Below are experts of layer 4 (counted from 0) of a mixture-of-experts language model. Rows are named router (the router's row for the expert), up (a neuron's input weights, with its number) and show model dimensions 0-127. Each number is 500 + 25 x the weight over its row's rms, rounded and kept within 0 to 999. Numbers have three digits each.
Before each expert's rows: "mostly gets" lists some tokens that are sent to it at least half of the time. This comes from a sample of Wikipedia text that the model never trained on.

# expert 1
mostly gets: " March", " through", " Gu", "ild", " February", "ring"
router:493526500465527530524506489489523529460471498502498514465530499504520463501510517474497481499477522516528552502519540451494520458520537485500525484517541498515510498491511522482524537459495468491500425461497559479521525481540491491477540479527478522496520487534547486513490500514469533515470497440492484501541522537499517483484477469481522512489511524481518451486488453491502499525491
up0:506494526491524571508499491469482485484505505562462506530520503501489533470469501469520510485485479487463498528498498479525467476534510507498501525486489486513533496473454529496548479458517479475514510495462512498533496516530498464431512473509467474505559515538548525459483473487474500484523523503490499505515512506465536488544509495525514496523481516529508460513471471501519477473545
up1:515542455500506538506512495514520517463502486508475512465526481479503470516498479439463465513493481516498536498534518484482488492498507487491475511536554498513535520461476484494523515513533485512521449456498514504509492538539503522439539505485491492471471477550526499499473505468469512474466466468508483488512526564506548478505505490506503497497527500516473443474474481533497467516500
up2:491531508498495509475514493494474484488498521501507416520573497487487507543513508489496510500505500522495485483512501557490513515496521487547482523506483477488525470491456478505510506506486498481502478517511490542493503544478509470477468543505536481449539510546508518487458523443466463523464460480517491494467533524523457485463469482498474533515444464505513524493511494512489508487506
up3:497478510497508544486513489559508490506499499481513467542519535490520549487502491497488474478481528514531508546521489541503489488474457481497503450515472466504495516496491508543551518466512484529497505482534505466478526523480496537474497471545517495508476538482518525476478491489449485511516460447544523478491518481491560482490479554516458482524523466463501482511510488505472506501474
up4:504474520474512486500465487469508523487522493493500485479503509539543481490481527516509498530498510507442482516476544513507496487538508507500476526528487524461501496502464510542527500489481556498537501481508493547535508469515444495473484486549555488507491462512563465507466504503492495493464465516530479560485512512518531508503487486463485540483486537547532522473505527476493497495535
up5:504455485510522537482519478494477505528485517478470507509509469493502568476463468461509504480475503484484536512474478476476478497495518484551514537508508497501491475483521527483520510492539465477516496512466469497522482525505455465475511530497558489521514543547493508473463477492482498457502534456501447507513489456499530529465551520451479509480525501467497519528525503493499502473488
up6:538510450513550528541515482467489478496474530514518456455486511488517535505489489529486459505499509474490538471471521476505490508490507476475496504505525476520478495461492503480520487485535480443476473500456483497475484474483470465445506522479511475510481475511499491522497452491496479511483504473533495471466519498491543449523489439541477516525526527477517497532478512553479514516510
up7:491514521517521529522535466486459495514507493485512489490481521485471473499542480509516501498460466475522504462479522513503487524518514530535501540548499485532533478528507487486507509500510506456532502507502515538520490534511493496465522514472484513543510511536471512505481541511482461517441522495495469540479530544452506461550470515515508540467526511565500463503534482496540485499522
up8:478521482496505525481525509451466554520477492500502482487455501504504536482457503488454486479459476502498502461473479492501493505497469532471452468527561491471547492491503451517516461513496463455488461475529516537471480515476522528451518481478505490534515508490511492535500515530502477491470493526538516513505478559506487487459511486523515524495465500488516500491509443505499502534494
up9:520543542479521493501514473518490477509524460501517487482507509541502491458495537491494488473490496542473497491538511553512490500473520512534522548502522516490492537550464481540556489482495481479518502474512470558481458478514494489521518510525509480505503509527504473432466491514505493471506500472479528508515527479488482516503520500469528492474441445517518474516493494521460548477501
up10:527489481527517502498509514519492496505515472482444459536513548497514440480485458528492472503485527480484496530473531458518492483476539530493476493474508541494469468474484493503515520474444475526465501520493508505499518519479491504525554455544511525481549488510498503466481498471466497466488437523494502543500520532527510435507493505496455498494529518485525476518500503521496503516493
up11:520506523482505528507467474536503481516487489500471498483537560523530475480481463526483495537519475519486471486509482499524483510436535497538494516488522477506518495500487508526531504474471486518457495491521425527508463480499467454471507503539473519495522527495508518477509481514457493517448486476500504531501522502491490485492501474544488517476459481534492444480460476552532519485503
up12:521537484481487512471532522490512472521506511491476503471528533484523496509523503465490562531473520509503536452515518489484495512508432543471463493480523520480488453500471519490486527504506463477551512487511513484477521534501525494504511484504517449478513500528533486495516437456506477522450497454470499504508510532511517495462470484527485452511507516555485506506520468537502495494510
up13:542506471520534529505530491478502507482473502503542481495546501524500483524492512468449489470469483527503520510498503533472508463466523496449509554512509515477515456472469508503514524485501490499492446501537482522533509486484518461438511502536472444512458489506527491470500496507470494497488502514487535497466493489501549493493533477494475517502490517516504503504495455534440560515518
up14:508461507550498545480508477499515564462480524465526453497516518480507492496519501503511532530503472513507502503531486477520475485490511519480474513517503524485498545502512488490501496522514494477500508541519472512508464483445490474498458529519488520496502557514506492511481524504530518539493493518532495501513454457519561478491512503486520511481566465492490517503542466510424464474494
up15:526510517463527530478507485550496521474508489480493495492522514508478498525466496511467465481465469504494508506519548501521531479516469491540479519500502504497486497486479480537494556479495487504517461510500485507485529469508463496458566493526502503464515498557503533471494464502463529519453529505519486499514511516462463513484533483494541505515519463514496531525523423509447513495467

# expert 37
mostly gets: "ian", "oman", " general", "gin", " player", " state"
router:508512512528474477495495465451503477529485536492485519471490480485496472474510467522459530486516493509476492477516493503462471479510475523480515493524512542501479531533503501512469492517466476483492511529515469512455463503542523508504497499489500520464454474528501462499468541537511511509513498499511464540519512528495460514498509427445472545476483506536508575453515496483509511512488
up0:514491565527529542505498473476468482544477496503502429494490496487504482491492524517471513470490463499505526465522449480500497497534504495510495498515556548488511483454440510504490493493474479483526506484516549516536505517480478457546517507496486476495521537516520487499478482487524479520507501505549461530478481520516486486477456480477493511493445469528482488494495462537498487464498
up1:524525515531477499539507498444476517503535528501535531484478462461548522530480475479507482518534463467478477473507463498470473458526465507464479537518491504513498498497499424497483517500517526520473518492506502476473483490509501526471465565493482528510473509502483519517475499504538522483500489569512505482494508515488498500512499445524464524500493495483465501482543502500465478488536
up2:470482487565514461489558478472516504480502487494473546528485476472526499485513462504471512478467488517453532513525499530470519539500549529470499536483476519505487525474505512514496483537478547504486479531522493509458482494470491553486459508477543521484497468507509477487465498494490474495475469480506480444504531521505518492539484467464506498517516512504521558474490507533494519513503
up3:471530492585497491496512470495527508484490525492503486498497520497508479488509508481484490515461446492468491452474488482481486448508489505502498497521556500490534464513519506515551451540522476497494491485519499542479488506487496506482511516487536494531424509552503491517502512541519490486513453535547462470518473494509509490489489499472484511478487506541506477473475477515494490435517
up4:521534502573481489488498505515473446509534511483498508459494473498526467524449465513471521480512471524501485473501494488473488523509479533465491491498515492485474478543454476503504470522513527500528469540519472541493524500506506549506500509550461463492445529495499527503474511526498501456533493504533458483481485472502473457502491461504492503517506472525505509477495542546528478503516
up5:505478484569502510559515486525501509509491527480508467498441479537469519545424482481485469510473521469450485495528505509505486511531471481536478481462479469509486482477501507494543483509501528524492492463489530495512503497508507499445482493493539477505509483511532493502446511481502481466496459538477498525483510520500517488514500465534508488549480468502483504525503509486481476476558
up6:509539518538497490467502525485481499472472511559498445494507506546506472532465511482494547503524517503499481467536530564515492461528458493483490535531479449506472477509496530493491488493461514504531489517487472470509489492509478482464473499505517554502510535521484478507501530499473514485520487474469501517490492460496515459506510472438504521549512503558478507479508495513529467520500
up7:475442500543509502468476532483508497522498471512477514486507501490469501495478485474499538486526479511488520487483454528512490506480459456509502478453498568470483486455495517543496498502501480471518519469482507526527530524527506514449521500513490504497518536519515497476511505532515461467442481481495488513512513501562431489476495426507494516523483505462478524489530499494496519485500
up8:526524486522469468490472467472504498490514538502513464480473481496531524476477505479458546510516510495496485578513520507496511492481503511510467523536496521538508541491446473504483497506481519559525484532532520518513488534486502537500508493512512497526487506493504468493490502527519522496537517501470533513456488530486510474468434478510491476485499450539513523477524471483504479438544
up9:546499473499467482453490469461479483536482538532541522486491482529528503523464500486458512469484541509471454500528528520472483506480481498509502508487512456505506521530497523508497526509474562490469504442521504506470497526493497517490493493484533495486494518505471489510512501547492480501489527478475472523535517489519466460511491498504527519479459465566521534462488478536544476532508
up10:484513508520511491470515470491518472561513486460479514518472500461469486519486499494491520502520523469470481508531513495519512472499495506509500544507493522484463501475483489526492458500429500487544477481490512468494475548511482499454474476521492504488494448500472473518486521456482456506495450464488489481485536500514439463484513481466445525484513493517504543506516475490505562504483
up11:517537487531471491496490516476512486500544478501489465464515485493486513524500501523481513472528490490520522400482492499487495540498509494505487488491501491503467514507439526518535485514495457478544507547493518528446479447516520474514475541532531474470503492488512500476476488535486506505493478494522508535548509472497502508527497501477557497496506446511524533525507533508488450526506
up12:485505463537529472520515490529460466495494519504509522479552496534511460512494426511495489507470520529456542470521513476510512514521521518504476503508453512511537498492502533482505484517499513481548517501490509476509506458496470486513501509530515468410502518486494566493466518512555494491499487511502498494496547501507493520531527557494494514551481488527496499518507479540497482503486
up13:566462488539547503451498486500508486535463498501513483474510479521470465477490454507494520469495506511509461509487486515480496517499506485521487508493562493501457520521477476468510536519507471498502434529491500489473473492501482505499497546501528457500479472476512492487449510499507500488549460481464516503504511460531486472491471482506487532476529481501409499487501482517513489517505
up14:501490513529527503485463549493461519497502528503514478508501501481511485515497448553500505481469487536541470474504481496512444504526518533489511540514486495502482493487484492510487445515475510477507494526510490504511506497454503519490508486571485523501442461459490480535477513510453456461483470533524480522517495492518495502517473459481466523504482480500506487449539526521486542487547
up15:503472493521478480498527520503527478498505519504486492555516487490505504508506514472442537479511501501477468505460469504506481498542492493495508513519495519443482495503451482494505457519491495502519509530496445519496522507513511512547463485458486453471481461525550513525507502497466525483522515531491483480506488440449544515570542501503481505514518540494507498550536491515514503471525

# expert 22
mostly gets: "m", " Ar", " Ad", " Ab", " am", " im"
router:456475514506477475503489521496544469486496530514545524452506516526490539538500526517479504483478463508518472450482504493464534477502480532531527480492456539467517522517528525523485497494492521490553484538505497508458509475467472525522507534535486510545501538506471495467534487478524504482518534511524484539514498478458488512553513496499504522491527505498528512452520522540529509477527
up0:484482524519530475472506542516537484506473514471516463519555452564544530549491499482485476500431478472500506473488514516501520507540475540501499540534509490509543489520498489467502520486504479512552522483491491530465469476520515497501521526489509490515483488534526518510496492502521499484518544489537490535485522557494504491498523506503556524511556491536491486483473488492514489482510
up1:469439465518505421507485492534517498510534491495530484484502507498502510512490477454486488543483456505510460514500536556498471499546519480547546482491539507492466486533501505492538511501503525469545499507466451531459477468505468525493463506520514504481522504493467529463526516485515473500478488488510530485486476520509487525533486545514494493533515456518506517501509516503497537501497
up2:481495463521543464465513491497500491524537492518558517472527508540520520525481510525453494516449477509495494483474479493492521482492455525505478477462514474505516490483502471518512483468522526513516505492524534478498506475474496526491512475533495434531493546521467534451527483466511484468479527482480470503519465504515458463542527489498485522500453499547518470481520471525531521501502
up3:511501498476457514529513511543506451537513495517467481482514480484503489500497487493513510490500490491496544473479493511525507488480515510546472479513488551488549491516489549450505500449509472483493452516530457467494468497529464554496494519495487470485425520473480520530507485508484511503489509480535494515492537530484509513491536506532510450529492470512451530500472495477492521466543
up4:530518477520495559477525493504484503514484493507504456488496509530479505521493464502498514488459504471496487501505484541482510501513510480540456500495454456469511499486492502513551513518500505499466523502471515551516463500487506503495495535524542471497494479448504522526457499469497521434458477498458523470534495487536527445514513456504515478533504455521469495499550483517521533474517
up5:478474495501529519499503525531509466518491454484481488496486530479477498491464515487467495529531514469518444497505515555484496499523462496494470515422512505467492518524501507530518555496500510523500477494541531472512553511465471506527468540556529539463474457518478509472476512484529467517508537488484543488514486547528532499509513503493479500498519484520500524518541509514485509505489
up6:492501511533484477492566524500520462499485546482542458453505497501481491479436526472476529462505473487472465480491522506515489480509492523533493527451478501513530547520461496495454467512470499523492484511468505471474516495465478504518473503505521502496488505510471506492498557511508525506463511507506477503486457502477541501540520478477478530527510479541519526486478491501535491434500
up7:465484485515490488498446494526490489486509497492517512459480502507483501520474466435462501456473517517479517498541533530470523502474509491573487524452512499488500494468517521527537498479523501462527480520499487504516490489474455496505465552515535520499452544498503491477515472488499496436483518515503523506534538524496486488518514525516511467544496490490465517509556517502512534492531
up8:474502504562511481499485512480499498481439450497503497500475507527515499522490507526500497511509453478499447466472553500504509498482523523490470490475518524459481472498461476549530457514497486511521520523512460523483486460470491527525522522535553470496504509509485438470515497464494469465485526496474470526507512508531509445484484480465536517480510477532504506471493530495512475522488
up9:512479443532527546506509476477496501511513507482522491496531524509505471496502501473463516507454491504477466469511480503492503511503504481507446513474502493470506460480471477500525508510535511496470441494455450505500468456484488494455500481501523478462503507531511521478495496452492494483422496571491463504486525531489482477516454509529515478528518493529463526490486474518506542500493
up10:475496503508477498491517506506459495517521450508487551482485503510502547487479513494499484488523471512512493490479467473490517536533576511512433531496527494462507524464510505505495496534533525480495483534525530547511533529500499545436489501492500494528495503536444510512503487507485493497508515513487482477541456520459490467529496482516521514552499433517506508486534527522516497497515
up11:484479485538512490459562477454495491491499495503509485473564509478517476515484484482476497462525462553514518481484483499504506465485523499539458474504483540533478504515496517460493537468512499472503446487474488496551536518492479527514495522503534494494467572550484496531534486515470461484462482501515491516470468540497497495502521512508510514530506499495521541486524487508530524493485
up12:519484523497563449480449473497516499506495516495498533532527470495504533488480521506498508470495483509505503534523499517499451501489514507502479555508539509487509526524514494518476491479507487482533518497514474529555487477438512548466488479489515508504518486486497476517410503470527497503495506522494528514495518496468479495483495488534478533496466526526496506462543502527487543426505
up13:516468453516524544512475488511489477490553473505544531487535447501460504489454521491471488509471502461511483494481504513508498489529518521480494456475462530507465477503473480495447450492505511502519535528463495482493472518493483521479461495529475471483454523500512514490501552482532514472522524494496479474535487487519510479505538464468482472520497450520546526501521484487503535487495
up14:492461447504530487488520476510534507500537492490483505516497466549496537490494535474520502500491482496512499477504506512460545490492487491513501497519462513462509489475498481497539477531542517529501485483470516503488461495473527540460504467519551505505496547494496521483485525476452470431565513522506491475474503501520469463547467523512509510468513523492497489542514500471501548463522
up15:499486504545459496489553473467524445510476514470518458487467509483510485535502499507477505481468461464510535486511555487518546490477491524493455497478511501519485514494501523517472510501503514507499486510513484530445518543485509524477516518491537506508498470480437477495519543514455500463466500523467470517513530506466523491516519473517481473447513460542504515509474507511529459514487